From a checkpoint of a small mixture-of-experts model trained on Wikipedia: 20 layers, 16 experts in each of 20 layers.
Below are experts of layer 15 (counted from 0) of a mixture-of-experts language model. Rows are named router (the router's row for the expert), gate (a neuron's input weights, with its number), up (a neuron's input weights, with its number) and show model dimensions 0-127. Each number is 128 + 24 x the weight over its row's rms, rounded and kept within 0 to 255.
Before each expert's rows: "mostly gets" lists some tokens that are sent to it at least half of the time. This comes from a sample of Wikipedia text that the model never trained on.

# expert 11
mostly gets: " re", " res", " been", " un", " reg", "lect"
router [121 150 162 116 111  94 136 146 140 128 150 143 111 140 110 114 146 114 163 105 134 119 120 124 111 108 159 170 123 129 115 164 172 102 112 122  70 105 140 164 104 122 108 115  89  89 181 120 151 131  99 136  74  91 115 124 153 152 125  84 101 152 103 131  81 148  78 125 112 129 151 115 158 115 138 102 132 170 115  85 104 137  85 123 119 116 132 105  74  85 106 117 147 130 128 120 142 143 133 135 151 159 138 133 123 131 146  87 103 149 119 167 154 145 114 148  99 140 134 151 161 118 142 108 158 141 145 106]
gate0 [138 154 143 108 101  86 120 127 129 132 128  92  95 140 126 104 122 132 128 179 144 106 141 102 128 113 128 149 114 140 111 165 137 103 149 124 123  80 148 119  80 145 115 125 117 123 152 111 121 111 136 144 118 122 155 116 144 134 149  99 109 129 137 121 152 188 138 147 109 119 146 150 143 105  93 124 119 141 110  99 123 148  96 216  88 140 147 111 142 147  82 129 156 108 138 145 144 118 154 173 128 141 146 133 141 173 132 107 104 152 160 129 113 134 152 127  94 133 142 114  72 140 155  66 160 110 186 128]
up0 [121 102  92  92  98 141 143 156 113  97 191 146 194 113 120 137  81 119 148 140 132 111 119 116 132 151 108 138  97 181 118 156 146 150 189 128 114  84 135 130  96 142 174 156 127 132  88 112 146 115 150 118 182 113 115 114 138 130 153 115 120 143 153 116  85 136 143 147 111 126 135 157 155 171 128 166 133 145 138 165 116 114  97 155 179 125 156  93 139 123 114 129 122 152 160 148 154 129 149 128 143 112 127 117 160 118 150 119 153 119 123 105 115 117 136 154 125 109 125 151 102 115 123 120 149 169 100 160]
gate1 [135 151 135 116 127  86 130 151 139 145 170 102 104 115 154 124 116 140 143  90 152 117 166 125 143  99  94 110  97 141 105  97 122  94 125  98 150 137 118  99  99  94 125 139  61 148 161 105 155 197 127  71  89 109  90 127 136 146 157 121  90 170 110 123 138 114 104 125 139 108 143 117 157  95 146 164 105 143 107 123 100 114 110  98 125 121 171 118 137 111 142 128 139  75 108 149 153 144 108 159 137 124 139 183 165 137 103 130 138 139 108 140 122 138 144 110 164 119 134 129 125 147 133 138 108 117 100 104]
up1 [155 143 158 113 146 169 133 127  86 117 102  91 140 125 108 125 139 115 160 104 162 192 158 144  85 171 131 106 168 166 111 147 102 119 157  64 140 132 118 109 136  68 113 142 144 110 138 148 119 121 121 176 132 130 168 133 114 132  86 146 145  97 123 125 115 143 157 102 113  92 120 120 135 137 128 101 114  87 159 156 169 120 116 138 118 128 121 113 178 125  85 143  84 124 151 134 132 111 139 123  86 117 114 149 123 132 159 140 119 129 108  96 168 113 133 102 144  90  94 123 121 134 124 104 107 133 137 140]
gate2 [ 94 113 160 119 134  89 111  94 103 141 129 145 161 137 124 121 154  75 140 152 133 126 109 107 121 128 162 153 135 114 118 156 101 132  82 136 113  96 142 111 143 105 138 156 101 146 153  66 121 146 106 137 116  95  93 167 126 128 104 146 113 128 100 130 103 152  95 104  91 145 158 134 104 137 148 153 136  99 120 136  89 191 150 141 130  73 131  95 127 120 137 112 152 152 131 177 198 128 111 152 116 183 144 119 126 153 135 129 117 156 140 130 154 156 116 113 121 156 119 131 162 148 140 134 136 111 147 103]
up2 [124 132  96 153 102 125  96 124 134 138 109 121 113  93 162 113 130 107 151 158 121 132 166 124 109 132 112 102  86 148 105 147 127 186 128 131 127 140 175 115 133 147 165 140 143 129 127 148 133 143 110 134 119 131 140 156 128 139  99 148  97 158 107 156 110 149 117 117 146 115 147 127 116 147 139 125 176  78 102 136 178  97 128 107  87 112 124 150 132  85 131 147 138 150 116 107 149 130 165 150  51 169 148 123 191 131 100 122 159 118 100 145 159 148 109 134 142  78 112 120 107 128 120 167  92 134 151 160]
gate3 [179 144 119 146 146 124 102 128 134 124 141 132 117 113 147  87 149  85 149 146 143 141 109 113  62 132 104 109 135 151 121 130 133 119 141  72 140 151  92 134 114 128 136 131 109 125 157 106 159 143 146 140 130 125 119 145 114 113 164 124 146 129 164 132 127 120  90 145 153 146 151 110  99 120  88 130 148 130 148 128 119 102 122 124 172  87  91  62 104 174 160 138 116 157  81  77 141 177 140 172 116  81  86 134 136 109 130 115 134 109 135 154 164 106 145 125 152 127 166 103 113 127 121 108 144 135 158 146]
up3 [113 117 103 150 136 124  89 188 117 116 105 142 140 143 139 106 120 134 144 114 122 129 137 102 121  87 144 102 153 115  98  86 119 146 136 113  83 130 137 132  88 154  75  81 143 132  82 118 155  99 185 137 131 133 134 102  94  95  74 139 156 120 122 163 115 171 124 140 111 133 108 117 140 108 135 139 116 112 114 141 173 136 130 147 152 126 141 123 118 161 110 115  73 136 110  83  93 126 162 134 163 167 155 141 145 122 121 119 152 144 166  93 143 143 141  89 126 164 100 121 119 126 109 133 166 135 142 152]
gate4 [128 124 141 172 141 140 137 155 173 100 145 126 120  96 154 119 126  97 140 163 155 136 125 134  92 144 177 132 113 151 119 175 120 134 139  93 112 100 146 132  94  84 116  93 114 127 136 137 116  87 149 126 101 152 130 106 154 152  79 123 143 112 115 115  99 118 132 169 120 103 137 120  89 158 171 128 112 123 105  86 152 140 141 136 120  76 125 172 165 111 111 124 148 137 163 111 111 147 154 126 145 123 166 122 154 142 152 131 152 145  72 129  87 124 141 139  94 132  88 113 163 160 118 137 155 111 115  84]
up4 [117 151 110 144 111 132 100 147 115  97 109 131 198 111 152 112 113 136 106  98 154 132 113 137 116 160 181 143 184 141 125 133  97 124  86 119  97 115 150 106 119 160 135  93 133  93 170 106 140 130 166 122 129 166 159 173  89 157 108 109 118 136 148 124 144 112 137 134 155 133 113 119 107 147 150 182 142 128 143 132 138 156 136 115 135 159 127 168 106 105 141 161 110 156  88 145 126 122 148 167 132  83 129 147 148 144 116  99 103 167 100 158 148 105 141 128 109 159  99 125 142 158 132 136 114  77 141 121]
gate5 [144 147 117 161 105  85 131 102 118 140 112 116 100 124 120 133 109  94 102 122 129 113 110 131 143 139 156 159 124 174 130 163 192 117 117 136 119 143 153 142 129 104 124  76 106 161 161 155 172 131 145 163 149 137  95 121 127 126 137 123 161 134 110 120  87 139  94 181 141 167 164 100 137 130 135 131 154 160 144 148 111 187 137  98 132  81 137 123 102 118 156 129 122 126 148 115 144  87 161 140 137 136 141  90 104 128 121 124 126 123 120 127 114 157 142 150 170 131 162 143 135 178  81 139 132 134 139 186]
up5 [137 116 132 164 123 154 149 120 145  88 160 103 128 138 147 171 144 160  83 152 125 158  95 133 166 153 138 131 121 117 144 104 110 113 115 153 122 130 145 127  94 130 108 118 142 126 129 111 114 118 136 134 102 156 174 139 151 120 112 136 156 154 100 125 127 165 120 142 115 114 112 134 128  86 137 133 121  83 154 143 110 147 109 124 167  89 130  95 104  86 142 213 167 159  96 122 121 129 148 131  91 110 144 145 157  83 132 116  83 147 126 125 126  99 114 118  82  95  80 126 124 152 135 151  87 131  84 125]
gate6 [127 151 125 101 139 171 117 135  96 114 158 143 116 157 135 156 105 136 130 117 156 164 145 172 104 134 144 104 105 125  80 138 134 134 109 154 114 151 159 151 117 110 108  87 121 134  66  91 129 108 135 131 137 127 113 156 126 108 123 119 136 149 143 118 120 153 107 174 165 102 135  87 155 129 121 172 156 136 134 111 174 125 162 128 115 111 146  75 122 154 105 123 102 110 136 151 146  93 131 112 144  90  95 140 135  76 113 100 105 144 181 189 146 150 148 100 103  84 115 112 134 121  96 120 128 125 129 129]
up6 [106 145 127 134 104 155 126 143 112 147 103 109 116 129 115 141 136  95  99 148 108  95 134 132  88 139 150 169 122 178 150 108 135 125 152 115 156 165 113 102 159 127  90 144 132 109 148 115 144 144  80 165 107 134 134 101 123 121 124 143 113 121 107 114 106 152 105 138 131 124 102 145 115 196  88 143 140 127  89 167 151 127  98 106 134 153 173  92 143 146 142 122 177 169 121 149  90 139 184 151 139 115 135 113 141 111 114  85 111 151 122  65 142 134 151 104 125 130 126 131 128 160 101 148 116 108 147  76]
gate7 [128 136 157 113 110 112 165 172 140 162 132 123 125 108 150  98 145 125 147 115 119 124 105 168 147 116 164 140  92 120  99 125  90 169 125 127  97  97 115 141 174 135 137 121 137 147 148 164 109  94 140 128 139 136 141  99 135 105 157  94 130 155 116 121 116 149  88 139 148 137  79 122 128 178 132 108 139 155 178 135 142 112 111 154 116 144  93 126 117 117 134 109  85 125 129 116 138 113 154 111 136 157  92 165 131  94 118 154 141  82 145 164 159 182 181 143  97 123 115 100 149 178 143 100 146 131 159 118]
up7 [116 126  83  86 123 136 156 136 143 110 141 139 147 129 126 134 135 149 147 129 136  89 130 106 120 106 161 121 123 174 139  74 182 133 139 133 122 123 126 100 153 102 134 110 154 141 158 146 135 157 112 156 131 171 152 150 134 165 124  94 107 116 135 145 113 126 158 123  93 100 133 105 177 139 112 127 107 167 100 154 131 109 117  99 108 134 123 151 139 166 155 161 108 123 124 137 120 109 171 148 146 139 129 106 148 169 125 126  81 120 164 172 132 140 118  85 168 153 132 154 161 190 163 155 131 132 110  82]
gate8 [144 131 174 125  99 111 101 102 120 109 121 146 128 146 122  85 131 120 101 130  80 124 104 118 126 132 123 153 157 172  73 189 173 128 139 114 111 121 171 129 103  86 112 152 122  87 137 123 135 152 109 114 112 130 159 133 145 120 109 141 127 165 125 117 112 114  73 128 142 143 118 125 159  86 114 125  92 167  88 143 113 111 100 121 125 177 135  87 146 136 121 110 162 150 102 103 155 137 169 120 141 128 134 157 141 141 116 154 113 121 107 173 151 167 131 160 105 107 159 132 118 139 128 158 106  87 116 111]
up8 [152 109 136 102 120 108 182 146 194 106 117 128 101 134 115  79 112 143 131  71 120 157 135 138 120  79 114  89 150 119 107 134 125 176 122 125  93 139 151 147 118 104 123 131 156  97 131 151 151 131 146  95 117 144 147 144 118 183 124 187  88 145 135 124 106 114 102  98 158 106 153 107 155 117  98 136 102 158 132  81 120 144 145 140 146 137 113 119 101  98 130 128 153 130 143  99 114 168 140 115 142 143 162 126 111  87 153 140 121 147 125 124 139 129 131 137 104  90 116 138 154 122 124 175 150 145  80 148]
gate9 [125 174 140 120 107 145 123 135 129 142 117 152  93 143 130 131 155 120 149 104 128 186 149 135 122 150 178 146 138 115 129 153 132 120 149 102  91 139 133 115 137 142 114 135 116  96 136 171 107  99 107 164  76 146 165  78 139 137 109 110 145 125  97 152 101 121 106 102 122  85 104 110 169  85 126 137 108 168 109  93 129 109 161 150 143 120  98  82 130 145 119 135 156 118 123 168 146  85  94 117 121 121 109 142 165  87 147  78 155 129 124 136 176 107  85 102 120 107 132 155 140 120 157 142 122 140 110 135]
up9 [110 138 156 104 113 146 144 145 131 152 139 140  91 163 145 128 134 117 114 124 147 105 147 119 112 114  81 121 142 153 164 142 157 146 164 137 125 118 105 145 138 115  67 104 197 113 115 134  94 129 160 121 138 129 122 125 173 148 146 127 125 147 107 148 149 126 156 113 171 174 137 130 117 117  94 164 157 145  99  78 177 127 110 114 125  96 111 133 104 135 161 151 124  85  92 144  90 150 161 108 122 148  80 120 115 115 133 149  94 100 137 109 112 177  89 127 126 107 115 100 133 130 102 114 158  94 127 150]
gate10 [122 119 121  96 154 100 138 114 115 138 122 113  86 130  96 158 116 130 110 103  97 127 144  81 189 125 129 122 114 139 134 134 109  94 127 137  87  85 145 102 140 153  77 159 129 115  90 131  93 107  92 110 163 125 125 131 156 175 134 150 140 117 173 107 123 184 136 172 166 119 143 131 150 155  90 101 109 114 110 146 111 137 115  99 145 107 171 128  83 120 110 167 134 120 167 160 134 113  92 112 148 135 138 121 124 156 105 164  99 118 157 147 108 110 118  85 154 146 153 124 120 146 121 142 133 128 127 156]
up10 [129 116 140 114 148 162 133 146 164 157 102  89 141  75 112 106  70 110 109 147 106 116 119 100 117 145 124 147  76 151 132  94 122 157 130  98 133 166 128 161 139 110 121 120 181 144 139 104 115 123  88 138 119 137 117 142 190 140  66 130 149  83 135 104 129 111 124 148 151 182 129 116 106 125 104 133 152 145 110 164 140 127 111 144 118 101 138 121 120 169 141 153 106 133 121 125 114 133  96  76 113 155 138 124 118 160 123 113 111 139 185 147 143 136 114 118 112 146 135 116 114 131 187 115 161 153 135 125]
gate11 [112 160 104 139 129 119 151 111 154 112 148 103 168 160 125 159 132  64 111 126 133 130 176 123 139 145 125 130  93  80 139 121 111 133  78 149 128 129 132 151 118 130 109 103 140 107 156 123  78 124  93 107 134 154 153 136 126 114 152 124 143 146  99 148 132 140 104 137 164 139 167  80 149 152 141 124 121 104 142 129 167 149 104 164 102  97 137 128 159  76 118 109  88 106 136 107  75 140 145 109 106 122 137 142 125  96 134  96 133 107 129 165 157  70 156 128 106 105 158 133 139 135 114 137 151  79 102 113]
up11 [106 123  98 111  97 139 125 148 130 119 159 104 138 113 161 114 133 122 115 178 129 146 121 101 120 109 147 164 149 122 121 111 183  74 111 120 142 134 117 133 150 144  87 138 140 146 160 145 166 140 105 159 113 139 119 146 156 133 162 127 102 124 121  71 145 125 133  86 120 171 139 111 173 130 110 132 129 151 173 139 100 152 126 120 133 122 126 225 131 143 147 124 142 128  99  90 124 129 129 122 177  90 143 100 112 114 139 154 148 123 114 109 135 109 130 126 138 122 144 142  78 142 170 132 161 142  85 100]
gate12 [104 163 117 106 137 135 181 146 154 119 157 146 145 104 105 103 133 122 129 125 139 106 136 162 110  94 124 148  65 151 159 125 154 131 141 135  65  96 153 139 144  79 150  93 119 117 145  92 134 101 175 131 138 116 124 154  67 150 108 129 115 153 133 148  91 108 153 176 146 135 143 153 122 113 144 128 140 126 143 119 158 154 108 116 105 126 125  99  98 157 102 142 141 165 155 134 128 103 171 103 122 149 141 105 157 145 129 127 134 113 136 121 128 148 114 167 154 100 110 147 107 103 130 169 170  87 157 128]
up12 [ 86 100 129 140 142  98 144 130 139 112 117 116 124 159 122 122 115 136 153 145 134 137 145 136 182 167 165 127 138 161 122  87 152 125  93 124 188 128 158 132 140 106 120 144 146 143 133 150  90 163 168 105  97 136 111 151 104 126 153 112 161 133 138 163 122 133 116 142  86  98 111 109 159  82 124 150 132 154 114 132 121 141 155 146 135  97  96 148 146 112 182 162 101 119 105 134  73 165 120 142 137  89 124  93 182 155 135  77 132 128 111 112 123 149 132 135 140 126  99  81 126 143 111 100 154 130 136  99]